config = dict(
    n_layer=11,
    d_model=128,
    n_experts=96,
    experts_per_token=3,
    d_expert=48,
    d_shared_expert=0,
    activation='swiglu',
    moe_layers=[1, 2, 3, 4, 5, 6, 7, 8, 9, 10],
    router_score='sigmoid',
    normalize_top_k=True,
    routed_scale=1.73,
    balance_loss=0.00552,
    balance_bias=False,
    init_std_router=0.011,
    lr_router=0.00133,
    n_head=4,
    n_kv_head=1,
    head_dim=32,
    vocab_size=8192,
    norm='rmsnorm',
    norm_place='pre',
    norm_eps=1e-05,
    positions='rope',
    rope_base=10000.0,
    rope_fraction=1.0,
    qk_norm=False,
    attn_scale=0.177,
    tie_embeddings=True,
    parallel_block=False,
    init='normal',
    init_std_qkv=0.0789,
    init_std_o=0.0,
    init_std_up=0.0789,
    init_std_down=0.0,
    optimizer='muon_variant',
    lr=0.0104,
    lr_mult_qkv=0.4,
    lr_mult_o=1.5,
    lr_mult_down=0.7,
    beta1=0.95,
    lr_head=0.013,
    grad_clip=2.0,
    warmup_steps=200,
    schedule='wsd',
    decay_fraction=0.557,
    decay_shape='linear',
    final_lr_fraction=0.1,
    batch_tokens=65536,
    seq_len=256,
    doc_mask=False,
    train_tokens=670800000,
    steps=10236,
    dataset='wikipedia_en',
)
Below are experts of layer 4 (counted from 0) of a mixture-of-experts language model. Rows are named router (the router's row for the expert), gate (a neuron's input weights, with its number), up (a neuron's input weights, with its number) and show model dimensions 0-127. Each number is 500 + 40 x the weight over its row's rms, rounded and kept within 0 to 999. Numbers have three digits each.
Before each expert's rows: "comes after" lists some tokens at least twice as common just before its tokens as in all text. This comes from a sample of Wikipedia text that the model never trained on. Tokens count by the router's weight.

# expert 79
comes after: "3", "1", "2", "0", "4", "5"
router:509506568493545530500537526482493429483508516498515535465538509506525508445522522470531521517516464475519490482552543480543536517539451564546540449464401557542462495551496481516578511417473586467414497519503454519531458559474449524505529543531576505540521555437510544433564435499461498494521479434464482489455411522492494486426476558436559502511439555521573476512524444493494496531518
gate0:534480478441536505513540499524492513496509500458563512542540497615536484506429460494523545537479602518537494564490491499507567526519526611565507539440506496525461499463505577474571468479481512503476470502505409508518479480547522515458543500464498452488542526518520536446557532514480522531488452431474486546443476593519563455511521515459551548533507492581547570508581462525503503551524
up0:568530547511482534555591474531535456511504476541446513550567611508522546517510474528562477520503522484491531597507583516502554476478541554496530576500493424541540472422524552456519475470483494537462465485589519493519471555515479387493562476497479488485505503476469514438482411507504518560456490494503532514488526451504482478444403470490506453518509552524494519554511505536488533456508
gate1:524463441495520573526465483525491514510445417558472457516588486519532526447506543503502551483523469453506534493549546506499535477469507537524531508473501471519482538491500498512556534521512513506609543562480582467653513535561458458559446480506502497535495532494459525382499536534489523456510458506509436496533490517522566459514442505563523513496431507541426481453481489496535546553474
up1:478498545607524476484466470484515473426543549470535524470498472503451458543500401534462529434505530509462507550423441497515519465532514525503516548513492538478503522444508441573470531500492445565455495453470474499463492423530521416453452448536520555485499529477484462531517577498475517521516530540505514393546513506432497457526451447530506580458487465495547483596491546458525448510495
gate2:537498483547496555513516516482478525481526511455512436535557520515595512413513487442527579483509408516581449536447549504469488549481500556474506522480490513533458483475525517491497497462497514544431519479570514522569544486485448482554602455528530490535541458501473503398521450456470505516520502503507490566454494522453511459557537593437515527515513538535540429479571476536480480496578
up2:546506549461516502519555533485546520470494559485519446507543509525590487491537443495450479458471400507531528514474515541492506521522499573596593473569491561513469492437531468488543507476461444474402485484531499501547488515555462552504526492487497518539414464564500506458472452488483504451492489554505506466430512497512541546556565618503518471508554499513471483560520485508501439542568
gate3:441488484460536462479507478500517508518509443506536513474523447553582451476501465495502502488478460442575423464520508488498550522549448455524526501431491470542443515582521501474533496536395491466484454511488482539447503461435499478472553530537475464532479558488415456404501444445489479413591505530492460543518560457525445489508503539512479479503577459554480496520525482498525601521469
up3:562509450522510511510471465469525508486487557514513482518460598434489526472507448514451473473519517532445502496470490431483448492476584483522535488483540536440524538432548445518553536431500495500519572501510490508630500505516537438499493548499484498432494511530511495510512556554574517552443492577514535402556418506496435504513435468515453522461499485468559491421487499494509424480470
gate4:521530485578525536485529520533491495495534452529434498418494506478514514488582526536546524438505598470499562433493417441542561547512545511532559519497499471509514510497509478514611552499439513463506484533479491531508476526522501499449497509471538530508497497552527511574489511571471496536496515535524527398500467514511484460475534447459472561579432467554468450504440384474445469502489
up4:521555520565524489453491520567515486485536457484480511476461496560479476501538514524494519463506541501508525430441429412530551509528560497523524524498463502448558518490503463513538475473429435510527485528496518555527460560508490553481565563520497528512461462494451567568515477555415523563521501551530425441503552511437522412541555500480489560576462490523410511466426463504529496444497
gate5:517528522502544527461577499495456544501454467527518481483494501484555508510525550453562485445495540438505542464463536476508442486475463522529496467485532526498447482563442507399552483489543548450425546523486460474524498477545466624433591515485554438527524497508530565498525565489497487558517501398495510520501434526444491482589486511511495441542438491451463500493485530483448467556534
up5:432492483536460503484473512543507598578493441472557525553489585512538498575498485490537442526459477515511537542481473536492567558518513476508527446510464466477550536483487429501504554452490466545518488459491505568547462551426540456445468496426432452507529518508447496491465499486474473521483483555504496458475486517480434483398482497507505561562496520450547487386494448498511586524516
gate6:471495492488504521526504552524477497565438446543456448520553417568597536447533495526497531471475469519533467447574481445547500520536406539493485519530453521504474420554527513477559454546450531489564550502465477517506508456451507538519502432496469512525543498497493487425509484523559526570491450445418496526457518534529464474536496516511548449475516504439515446493414428477506574505463
up6:427523533428467499462474505499485562490410419485477467511451445500528463485512458494537543558489474533538493536523483452497548460539487455508507477542477497513426489466496402499494469526591484501500476521541494467505521565392490546490460409483511534498504510486544469412505457508502466508437485545462490487499390530571480492597469502487482553525474519506474580422534488501502511511448
gate7:545554475495495554485521473515431596561421485533520442485465477467428508465547527523561487495508471506462542475462467482521439458444534483410455550556465529490462492500467407477594422512542503494485501487523469581584520496595540549495502555510511488512500535563484521470480538504558474490501548514518491479446519527498502492498541494542495422511442485502526441542470420521507487506438
up7:594540460421497514555449508516435506495517450453547494446495493477435479540468523486527481483515524575458507412567519452561484523459470498527458493571489546479475515525480453522534522500539482485445488492530502494567456496464514533513488532508500499551529523543495499526547434476630533493492550487477502497456461480460417435513530465520485456580443495470434465486449491459390453525527
gate8:523569494502486539463512495486523454445480538475480484494506445479495507568507521493572446517534454456492474464545516447515539571506539525537459453504406473545399479545511502533503500403510521544490515531566505471479498526546565478414481522428488521520525530508530513453494545516456466489501518436469592468515438521492514583450449503465536464525413528488603442552477502566489496492523
up8:520480454561506492508491482506508505497389477502518509526574445492515506490590604500497522493532594491517536465482498480515539556531495494506487481508494505614439539535528498480564498481494524556506495518498521488521486491519486470451492448510490544565457526498486514500497512469442521532512518502505583409540498547461472546553421494504567609584437467588450454561532539544489501526496
gate9:510489496476498528552466440493479494503511513508416539524503551533534496472506545460468513561514473507491472479526486551472529585511542519579592479439473494422506484489473541544522468513436515528504494468530543470584479457506505447447456377524528545495461574452424519542556546477475518544461520544518498485565501499475432548495463555577507503532535587420519542516563482530512504518478
up9:451526500514482510492519519491495478501443504578469548487560497547554439424474551462481485537512348459461424482484552475525503507550505440531487482455503513479510486491428476487554550566395560527469542504571551459587490490422510459490478509530551505532461502507459479565531498464494514477471505519505446567555434492505478474481469576507495461512502513463447450518456522476494469525456
gate10:557520451487515527550563517520469546488436450432559493514590410460506460499556567443476473512498442467472476555518533493539521453461507486491512512467510491535415512522582457485548454499467509437544598497526450551537469485451428500508496559564488449541523488534449511442484408502537512486562455481474439543524435481489468569537522554499523531503533530534466521489514476513530528506480
up10:451487426412472512498460499502466514511457481499539505504546499421539498516465554495485575498521523456457528468489502611486522524508504508469531506499449457499551574430446440464579470511445591496523421533502524433559495459521445507492474565538525536508564497470551595473521580476534524510523575524509491489527459537492539468548496524508533521474458411518471460478461452502474517528463
gate11:605458540526502531551483511491514526456503522544535526527472443490551510463536521540492548478512438503536488475434542416496532548483463571554585569415503473505518537550485485460564499468459513495493466479468554577547567544456478544443551593514500497506493542463470537424525554456412460486492522547489509549531501510497505485441510503450562531486484507481521449534495494443461476521437
up11:476516518510475505482518459516458495493457557558501494503523496520486538503544462487470460525466512465444496440534521582473541462518545532404435446523562530473545444537502549449535519543551440489514490544463461505518393445596449486566559404492462451454543467532486506528491474537550549579534451444511480462461447499487535482527421523501498443510502471506445526505480501536531533451446
gate12:478525497499457504415426501518531511517469511533501512541489518507571413480499502449452425472521485472554523547492566518465470496513502515494533542563446485536524495582526434559564478488425570498486423517528505466461500447575530465466466523492543519514491519494495536533519527432526473404528519434505508479513519511482474410470505527421550496530478464440568427464500467506592459540476
up12:464455470517547489470522520447450449492577473474616453509498489503553544529445501544469497536539484472511487492450503513506449410509502466455506499472517530399510532503464541466432519554518470462503479496519484542479482536479570524502532457458492467477505502507537546455466592534579519466570481477565520552538464504626574499554521442536560497469537495498482544468524522511460555547479
gate13:537535539543527484367455506446433462465516516515447477519559428497502522508552531469520478505494443475521529530527509560567580454494448491530531543545525538516423565502455483517523540479476545467492478482463460568425473432505454499498573479533514496544500493495503439519554547434472517522503507479496530428447530509486474461497496611476506502507540466550451489572502508504567435519544
up13:431461412550536487474530557492502423474569421508486510563462449457545439505506516507466488477520542519479554454518551447520481535499507512601501456465470453516488622530525551513481572529475570508397511504455523516468469487459425510496517507435527494481539505461494514586486484481505502372484528498522484499484468503537545528519531476522548508507494511476457512512500521497403511523496
gate14:479521509491505495548508475488538514463445501504559464532474460471477548515402514510428523534506482465478533470512483455507485530480528527570497447487422511507509497533503524467531544554496551478529440489532497526511526540460517495469474506521517523484555464352504493460502501588506472582510475483457551492462506470588540547567529562500547581470551497505608518507410530518528487582447
up14:563575506527502522492498536484474508505506519475555511518464487506483462453551490500411478466513464451515430581487534508560449490499474463523515535459484492506485407530524491423462582492537468472450505425508468508540540445488447526471580499515486393493485473428518382503484482469554484505535526457497436542478571532520484493530551497509418459494535493493541534457430445474553508512451
gate15:524475484525506476543512476478486525533490376507528440520498507508487482455509550482516390501493546479522512489552473556512467446493448482425528481531524455487541502467457501488595489512436490445443440524499486505501567450537548581532389472512477576534449418491519503470564461423499542453534467510538519520471472536517516469533468572437504481519464516467499499542472479559483457569487
up15:481525459446509492466507605458576430469511500446476545545513456462566482494552499506408526462484495493504500526559488438519445503513376506549561440444541444502472503537497555512519453491498513466456513491501546492549446481461489489498464518535501501534529502480483555509487404520459511507516457462468495500468519455483451523540523564510484483510547539529479490607580524515408492510583
gate16:505448536496513500449472472472439505481497561483516490483470572443541529530520510547516505539479478442455472490545523516489545489496465584569515534500494469524548576535504510457537524526484543552467454523366478571460454593519505474441550509526439487533501513487507483523549538513443462510460499513539552432494466510477491528485455554400463523538520516477443501478482352519484499477514
up16:543546517545502502457545522505595523533527490467458485430484454554405515490501491519490482491520508503520450448492543524499451512547496430521493344534528416489492480497566552502410552444488522504526560505504504494505502459530550389485460444483520442480564516503490490461429507511514547518525457523520507478546525459449461543470491474550425508497495499558523493523447511499527539480576
gate17:495582571524490556546574537497433487461507522493544510516465502442471513494506527529493526493507413538485441514518491535490508523522483496497458485482419468467509523454483469501483488496388392522472449518458561529609516545537458499478504461464546515461497552440535481522498542467453463440579475433505489508506536508468507527512593479464549574512496560435512434486439474492520480470456
up17:498460488482525508487518514548398515467480541538562499555489505474468447593505461488430483413533487490550447473504563454505556494514517441501545531523545499452461488499481471454516441562503449453515454506553437480454506580495504524456451436444528479475550493410454504443456549531535388442484477523488492515499495533498469552438509505541507511518560465547427470539504493489516533548535
gate18:591478551447522501497537444473481449538460425517537429460554455453433510475493494498535459459511481487497510442569493486474520442463511491496545495499535506483444478599492492432516480516467597453491516510523501536519509507460539500457477467485509450533468521555429499520555529464478506582562517487552491450549491490532506430574545590495532491520426581486553511588479489513519483541525
up18:520491525557513469425433492517480523541456509503493549531451489477544517548506530492465614499515515519538475530455485506536551463518452429468501568548412400457536518486515470483533560546444485468494493508422481468512484514472537535485505487511468521464527399482520578471525509488568462438455468533472544418489446485483477517543397496434551521438529493484533479502459510546555515534476
gate19:474471576540517463462514543430435525513421519542489438468546588523495491452514512484425569496515462458524501492489451503568506534493460509433457523505499464507594504508513463451520516453527456495441461478543570496634535512521505524489564493522546457501461531526475501554484415507433471483490460489523510551515541536508521485534477514518549525448458498440601486472495518475429546519511
up19:562498465539526547545600493543549542517507414473519503501481524481500460508576520508497528487494506533591379575549523501507563514468570573523472559508515458468528550472503497546465492434412470499491540513492449503457526469554438419481466522531535489516494475442543461514504506540463546516530507461510565511523466509520506480475596536440500509564438521442504518515507495537517470537546
gate20:507584499436552546489555488463544511466511476482502499558563405502445520564492470511490579530510458506506499535491474508516514526491536526563463500467446430515495483462464536607472525410480501514548489488538465523444470568427484478533492493521534619511447474520547504488537518553552482466518461479417501465519480461594481560516503541497550527479487506534546536577560488469508526483485
up20:479416445509481492514470512459520541508489520426490514485497486458440513524476516485476488510555512464484507533531589543596549525468498433525446427550417350493547469469511551491444567535578534511500463518493484515479517470531463459534510521487444503493518479510495494466474472604563527527542460529485476539554506426506458490489439526510461452468528471511459479485506506419508546518558
gate21:430473463454508521456408519503592516456516492523504487541505555500480444521501434477487537466532483509518529503511489518537621507464498479502511528478403447508544465494541495599479471468466538501533537499570501483524524473544404480539486508548485487478415480477492495549457462492512498475475451504527520533490522525594494492542531556494507463513376523535549503565540409497432497487509
up21:458500520383503524491509552518571494470562414513455495504538539487525508540531422516439485488506476492510515474515433528512526512522524533523466449496511497482573522608489536579544520442486506534440461511549504485518463571459467522523519526525533459478523509520525465535491428456501470442537477545556454534455437497450408448520568568470504430515472506510538512546482484514397477529491
gate22:453455435554560503482560462518505493490474474411558443475536498516438523456491487487584476490536519531545517509492533460507500560533488417444551408507548513492448540494441524449456470461570525471519523495474516555497529484482508595454539533520518528545501485519529428513472562473465503526504517487579503606435429529532578457480455525460538470474553445529521492506514475503460476479470
up22:483506497514489456492500523477534455471423531478477521465463515513500479521491548556506544462488521483545494519504510473553446456442434493550502530482540552561446475456523487562538554501504495576547529484627514350499473470453565469515595579510451508474543487499453531475542479514530492543443495553481499433452514501536489537550484471475502468559451539548536472487513502501547496502590
gate23:514520498565547545453553511509428495485512576515490515460553526468514510543521503509534552445508480480532459510514566485601555539520469477543521460427465437501526488478577481481399534488461559466538483475529511535462479499488450468480541562511475459559447522446502506494482429488485507536423449465534516528488402416503538531451517534445527513522510516480494453564591462499461524458554
up23:433485561574462514520493548488508452476501490428454549576441563473505571451445467523530439569499503498473520508538507510471598456465547532514530465501485520508495494489465409525580513482523385484529457524541500463540522468483522506519441475492502535451460513514439413474562527516505470463508516494521492442496533438493514535524472492454431501465490558476566540523464480530454533562434
gate24:413561461494519499442594491492497495449504473540467499520530549544505479520474542461490451487513480570510525483550512534496515489532496472473475506543499544516441462517563495520479448475366517518463477533590443578502497468459522459499452494470464470525515487517516528473450484508397547511484499397480496564448456552515499464486502488506620499535471535501479510511573495485591548488539
up24:518424551559483490435480476499445500608586532470562512455471530534504485420524598516478503427492553455489496516466497511492489472468455526416457568493447520545520527468443501512537491537460499500487495478422488468487489461482528572518440511492427504534565512521477563511515545499482513544477480493536484543522481516478495453510509567371471517542559453511534486564542551505529490540495
gate25:463495499485512486459524495503492478527498488485443587492513479471491589534481509500440507449502442503458528472520526454522446539441357597500572432508516513431543499489523497495468554465440563545513490512496495538573530544435558449454492561523465549490593529464532481528503450566512512582495505553521495524456518506573477538485451518463465507513461493562455501524557494456504527503511
up25:554516502492520546548543496509466603420483506459492518400501517513472529495472529487495497541506558482508466465516392495456581532492542503498440527497481546416481620514500528555527538427526475495515541449487534437443496523517442563506518462496543482521509452477529467529473568524533483512472510559477471508523464597462488465542517549499509558522519487477497468488488408465476544574519
gate26:491486475574493517430463525479481453476482574581537480512562462506532444481447545497536500390558527504505525512535463501521622512472516534430471493495456503465457504497477552448467495423468482511514453482547519473497502422488446443428456503485524498511487519537526506457493528473383476582535523479507562462514549518502505464534558440488533539497426513530501465463492533502488511531584
up26:543539472446502506473416434548535446516533436515500538454555526521451607519537512503510492575454429445415487509447457494467441540563508469512492520417470484495519539463493479517412484538505469514517499474505514444551465558544532479541479479469471552475514489459423520485469530464534509471502487570530472491511552498520521541422446471542495504492532468552503516590463468534478575436480
gate27:509446536536534523479481487462476504475623548505524505468569536513510558402469548472529552515518490464544489531581476453532459479450475477422431423521504483574434510448488560490453515502520520424520436517547481514468502470521469466519574542496509471449503474537517493533489501502498539563487416439475495512471541499444500420534476470492547530522536495435517458489576444525544518465473
up27:446501531490495482485527494464444412536426514560500478469451551539519550507533552510607534514523486475548532525516534525502482455520486493533525499465440460455598445562465472433588527533478439500402394476487575535464490539430551548548494521469516487543514485549475460441499511488519529539503517494522506498474389453520540450520510478530499516478444456467513515476490537498483511510474
gate28:486533485383491532604512520477498484485487532586505501534603494460575433494509500493479488514539432491506512493525467544462481520451483470497446555504460448562498467546561529470456468577481588480541485510541473505477447476495447495557516530531466504558473560453455498497536515513489497438537510565475522488533591493530536553522521488487479562461511531473484516453500455499611470469455
up28:527496506414473554528550466484515485500398496486448543505518496532575521467581515531441450518500491407486565540479518478507485571524493461557472477501513486516470556462587552470386543481479564502448506517462526471461506493508444509508493553559510479509535479450452475487465430481462528454462475540513452477549468485461501484483492503540470490454526580577536578512448492469558541454485
gate29:501579502482531473470542461500427476443503615538503555516561455540486470570473411502448548474494497498505435537541492535511504511537517501421507476516489488499470516460516430515476492448464578511535538501466455530467439530606407472463528500442456523468443545494528530540527516479471447469499452473428565446508472541535502478503536515551545465497461457539459492447555474492456477464487
up29:447521516439504516498451533505500455504560485556520465480408526458513459506515491514507507534524527485454535439555532503462560489507514508523453478546503528492526525464504428423602486532545459498517385537586518536403522509492555483512500533494502432489533509537530492530475460538547523540500509535501457569463493447498504520531529489500429426449576538444422544515487451484539548525425
gate30:607494560496481478530461493428522522493471490516504508495469499563477466459499506495533426483524395488529505547544465500538472461465370446539430537545431465492568494494463500518541522447523605522451562509460482446479471521514496473536468438539512470499465537514508507528507466495504485569495445435515591549516549495494480527529442535509553520517508512521587471493509541508503468545562
up30:463502518509506444481460512484511539532432453479480487473495428533550505457521530489511524493495522465454472496367514507542549539513614509482553445555475471533527559457513500510518540514491560529578542466413536457541501551567457402467505435496488494490513482502513508485491548602535518418503494523531545505522588530517522496496531455517489484455567500457478480471517506528572564540482
gate31:495566591497506567444468506483545545440414481455549532505500552469555517500474456562468515430496476474549532605447586487515480440498498576461547502450473488515527491462504563446628497475478505508421482542516493508546478472477470481490466512472511465517456547484465485514514480508543479470499506439478485531461461460531540462507493502409501526446528502457509479605503475506559481488503
up31:461516540474481558451489536473542501455430422451540517501501409447568368493473442519590447456506521456570547564465476422491462508513569577493510459452466520508539575500473557497506532485478535508483548487569474472454454472432515446539487539482543496502505505474488499473490452518527490503515510451485433540440510451514527463482505474468507504461500516443523492550544483489570531533499
gate32:535506452544536523452485506493491525464525574473493491554516550538418480567461553534464510472541475524527481476553502536511489496499490480574500442529450499545494523577517544582491389406434543535547548495499450463469471462520505496477554475516488509486460496468470501470463473558505515479494439441469487539465543450460464516482505533540578443541495524518583404496534448502481448447572
up32:566474483518513461539462511508435471493506448521503498486432487564528511564448485467434541517475485521490494554482542486535428541529511499565449566520509586530493454552494410611522520539515469488491511454498465532456463482385506467485544451518525497461567547550490492455537490453525495527452468487460503350506520536482472484519501513543422461541559482503473491451497523502510481514495
gate33:439487552548516494548499512508493517512472541538405510430437475534487497522550492466558507537466425517504498466594474481566558471514525563426543485528513581456506503495539525451499504501494483442477500527448386470537534487467461568480532466531574488543566463563441498518457540543449507483504471511502493476456569522482486459468545515491487522520542514561492511462463447501526399499432
up33:555528534488476569495531488510502442514432439416474528516488487517431488534464478543499558522489548525528557480496431445463589407517486573523512522466493532473488512532583491528568497479501529566570473489578493567574463450486490425513499465526475529486503511512479535486472519485518543503478452553432521498474562507530565490511491438495441446547475548493596534457463522490511487436512
gate34:588547537570494544538510496537461509571413475561548523448501460508505480491480553472533481556527488495527452465511529440455452487475519450483437537496498502556550553523480501449535522478462469485454525541417435468538531497536499547558510640445507464535526487511478503506499457496485515555513519493501497475437483537434486479594458499532428452499517472423436509505523455457487530455470
up34:588468518487531551556498500537550485483474478528466464450451494497466476482496485548505483517505397440600455446559486451494553488505494444513430492454539463447440529510547493468577434455531446514487589501560478497516472493519480520495540501497534459536569539462457456468491447529456489551493505469532468522543488497446457511519526434490505567493532519404579463494500509528462465421543
gate35:534535555513512501469510498540486438426469531577513503501525486503480490567491464515451596516512544454493454438521474454530485545530516505428500488415502522448450559472475498523450479451511464455544472514520548508515498508472508522520550437506523524521477474410557483502517457495451485482470432496529425498509490532440519562492530501543547569540470577458642480490502461501398528474494
up35:524447506441500479504476475483525539505543485535474500565487505467500414458497522476539470481514508492582568560476467545509574496482467454519486518536454458506475503458528518494459568520518561546503479531560405437463525516545558449480497505489497459525513505511443502545485485516482545507527562502525566614499477505524454388505526510496490467489490445542369564507497563533535452467566
gate36:559491581537507620467513454493510585523546521436570542487518423534432480481554575489515469523488513516527524536474530439494372461524497556463511496437521514541489466594474491452506518558519575520468561531482473544541522498472488547501532482491509445503502463440502480499500557550545479509522493471531539530527467456443495446463529437486502507468456510540500521509503524537554577515513
up36:494514369512513477504522523505523535510470559492505525411530511476443501551534504527567488494508460520449441518446576431488520463526501491512535499421480430522521415516520453528527515504488551511524494490551540545509498443527499506519567577501562469520530471480461523567515539541488501531475554505518600526532473451478553452500571463477544502503498461541596539496466431508416526454519
gate37:507480553453490532499547546486486497487415492480481469470468481487499506490542483486522413563491483495528421455525442452521556458441487544576509538472567492557493422530496511492533432496483520494473526506484489511546537503478446505525546551541538466528541545546473571389522484444493472525562406484525447515499544465437507529509514411469413472509554571565472457524510465484526468464531
up37:501483499537539498480529493492459486514459459504513510490467478605460507482495470519520516519490530480431486383529464371490544487552561483522490452479523573522557524502558492502499516448394560508560461530491512475477457460522460484462519553506489470502590516522551511420471465505484471528531444466414415466495559473542471526535489456522537446485536489486446561486469473470524502448550
gate38:466526518494504509515547522511529525487483473555499518459504413504477473506469486477558341614520478494521489440515466505407524498494548515483545487469549502508482553473567484473597476463571567472462555604493468486480562523430480543493512557516492476511499499548483467498492482566529423464525456491500435548504464502497460477494433489518490443471475525544518534512460437470506523519468
up38:478450457444471453457535521521558544501518527431459497586501494462467500464552500469542481532528535465546570471501507481457514499484476472484464505514486515464536488490419539415558496601527463482560506560477442500425515525463433535475509501505514477483451483464519472520542553493519428428450528566527516534518583515515495485496461465493416459506485527386508573513541468482534496521417
gate39:438450511575569524467440470479488455523424498509527503428514521521526458460513445505480457516501415515463484508602504497490524596469439531519465529509493541514448466598497486542516495525509466492430514475473439544450443468572471576527527532471465477535515496536512441486425448557520534458455444512491502547463471541527500526535420493513457460535525481471477511515567465520476520424486
up39:429524474482495553519483554475436510475525475530514479460488437470507464501499477538528421531501447510452542491520433451458526540433473634488434517580545497458519511525511490470524533487478490579537447536498488539461465511546502435486501564440501473474529541531567499461515482475497509417498463517489519488501519529566505473484482445460484466461556436478573527383503423469523538466485
gate40:466493576450533468514542526518522509479486497551474525451513512456558502545546550497488562548509474460509579501452534458505502487528524539401502466492482523466543555574499497482553568419485532512495496496512545559492464520488551534410544526490491556510515494502519535480574545554494508548518491489572533421537445498569497476505479517427546557537473467502535554450470512488499643542506
up40:483468459417520537546519472469583494515399470460491401460503495476523493417529451520508527532488527509482482436532536510511519517531503590521417445439526555524529556526486462440540447513530492494554506477454518439504495530547515515560514433445573530452500490510533547497501549440517524511471474464506513475517491488430512467593503489532546496505500473562492555538496482574450591502474
gate41:484433555482505461487603484511540474452501546523510537513484436496512440471595477509530401526500482466523599511482556473605537460493486496545547472521451534523522516526515547541558554498493535464424529506480479538528511484467452524516506475540484549540541506547462478514559461498535504405482528492483530463564490464533585478537469474462496423522464498560511484540486463562539515535434
up41:488448467529498498476580473485575509493508611497491517525489492511510466476523520534576492506496527469554582534517502511505505493492518508428493538522466631584495566490517557507564527440480522441489515504423452548507524546525522479500513460536508573535550480528515479515530511528462531514524509390428551472558467498535568466488503533501572506490422467543463495492508538521497461527408
gate42:525433591521505515451577534514444496475481470442542466492524441463515495446478486537530524492523404468504442463501541430548580597500502487442489385474485454494497504532514524487504517464472490466470486520455475577501497524502397461490575536525514503531439515540506467530529498495443487475449445430511463506489530494465552427569519538479460437487550481451528499483501485509531440535498
up42:541476462462487519525444493464507522522524539607457521480483515491528506531485443503489490492478458512457485520535450443451542501445481532489506511413564595479526533461531519585451572570421489564494493467446474481502512425496542490478434584538537564474467466563507510435454461490510491463522513501505525486473475509520482429442497444491569528414537475496435461505529517508498532413498
gate43:526472476535529465482525530489525388501492438531454510482570441509504556517548535540470481523510439475559572516542504475531537489490453521483561495474485565527421567518509464492592522441517472521447509429519540507491459522550497574488489456495542536540500504576485505559560397440525488489518492508465561463457503452434539550490403534502518503553480542529508501517500423457510500532489
up43:518469559631525495459543531483445560484474434483457481510569464529502479402499486505612495528505508499525535554479553493490526467467477526449443475453474465522506526459446545459517500427482556518472468515556488468447529482511413527481469463539474540559536458469479533484526514490477545508517487533496502416432503512443501561444423570500536490550500556544463441494478473514472528527471
gate44:535466503486533487434464504522526481505615470496502447531473495505539512486499453474513520403494549530515504518535576553457516508468407484515532414555485529474616490526502466464474489511461486532429494462385504570510488560538478541431445507438495459498490498515511533414504449519427500553527492443508488558478454502509485515523439466438558458454510481474510490458440509505523513508517
up44:468536528494497517498441493484556485480476542536557476483472484522420480500466517523465414562498476523514491458563452494463476378510549534446484597472538502506478480504556551546483448510441519490560535505514473530465492489432544400494500456508406535483518494404490474583497489508528461517458477541554550470502505469530457562528419531504513471524562474425499533463523505539520474541486
gate45:479556509515497523539491550498415477487490541497393446480528430474519450567508502467491489462507546473474446454555433455539479532502440550518477437515482528495456518543492543455528538540492554451476460500523470444492536551460511589454542499465567483538581486483504567443533488535481498550483515461454541506481538481410495480538554528511526492544419478577496550580494519538480471483448
up45:451474425488491510550546493475525514502473489536416493499482499478494506557491439498444506502503574497489494513531488490461501561523469484563473403520499545570475417584515547517446524453586511514514489543526425433503535496404497523502481493488519528547552451483493507399524510465497480527504563550479563481397488519532419488483475468493506481558431503552531530533542459510430534517500
gate46:481443435536519549468525540512481465443501451518491552445539538452527540479505450472513460479529438479551446427557477506517595547509465446495451523504512431526488531500528539474496510452480499507492489494492503524513503500488448567507476536481410478548515479436410565487491510506422477579503427463540469517442542483458511541608486525518508540513547508460469483578416515497565510467553
up46:607550550578504490578520507480502528471476514548588496571487518530463389535518484469439486498485502435555508583527496509455421519495489539473470491507537466503437507500500455544497489473577484527516461533513510523511518501494522527543481439499509481514507497431502421587579531504505494495541522487450469540513505494479515430579570497493497496509511533518514493448586465495477385530481
gate47:486566550486483505558543473471528502461584555510458552544444562539413517513507498491470477569495476498453565523461483472514542562513461523508519478482413494481520536444500515530475529463445550596481436535478576447459507529491529550469483576439489512485498556564491543467523494479437523529471459525452537529446441533504532529490466589508546521539468503470448538509461459493434474434488
up47:478384457455546511615547493520505570474551448523492505529494452482496495534551514556515523507522527546517485471492491477513610592527538540496540455445483506528476529390507511505518546524545514525417444528497514473518522530473457491485475532498543543519535521547483451483522444515481535570455520521492552489457457489545520470611545543509511438490543499523490474522520428539438494492543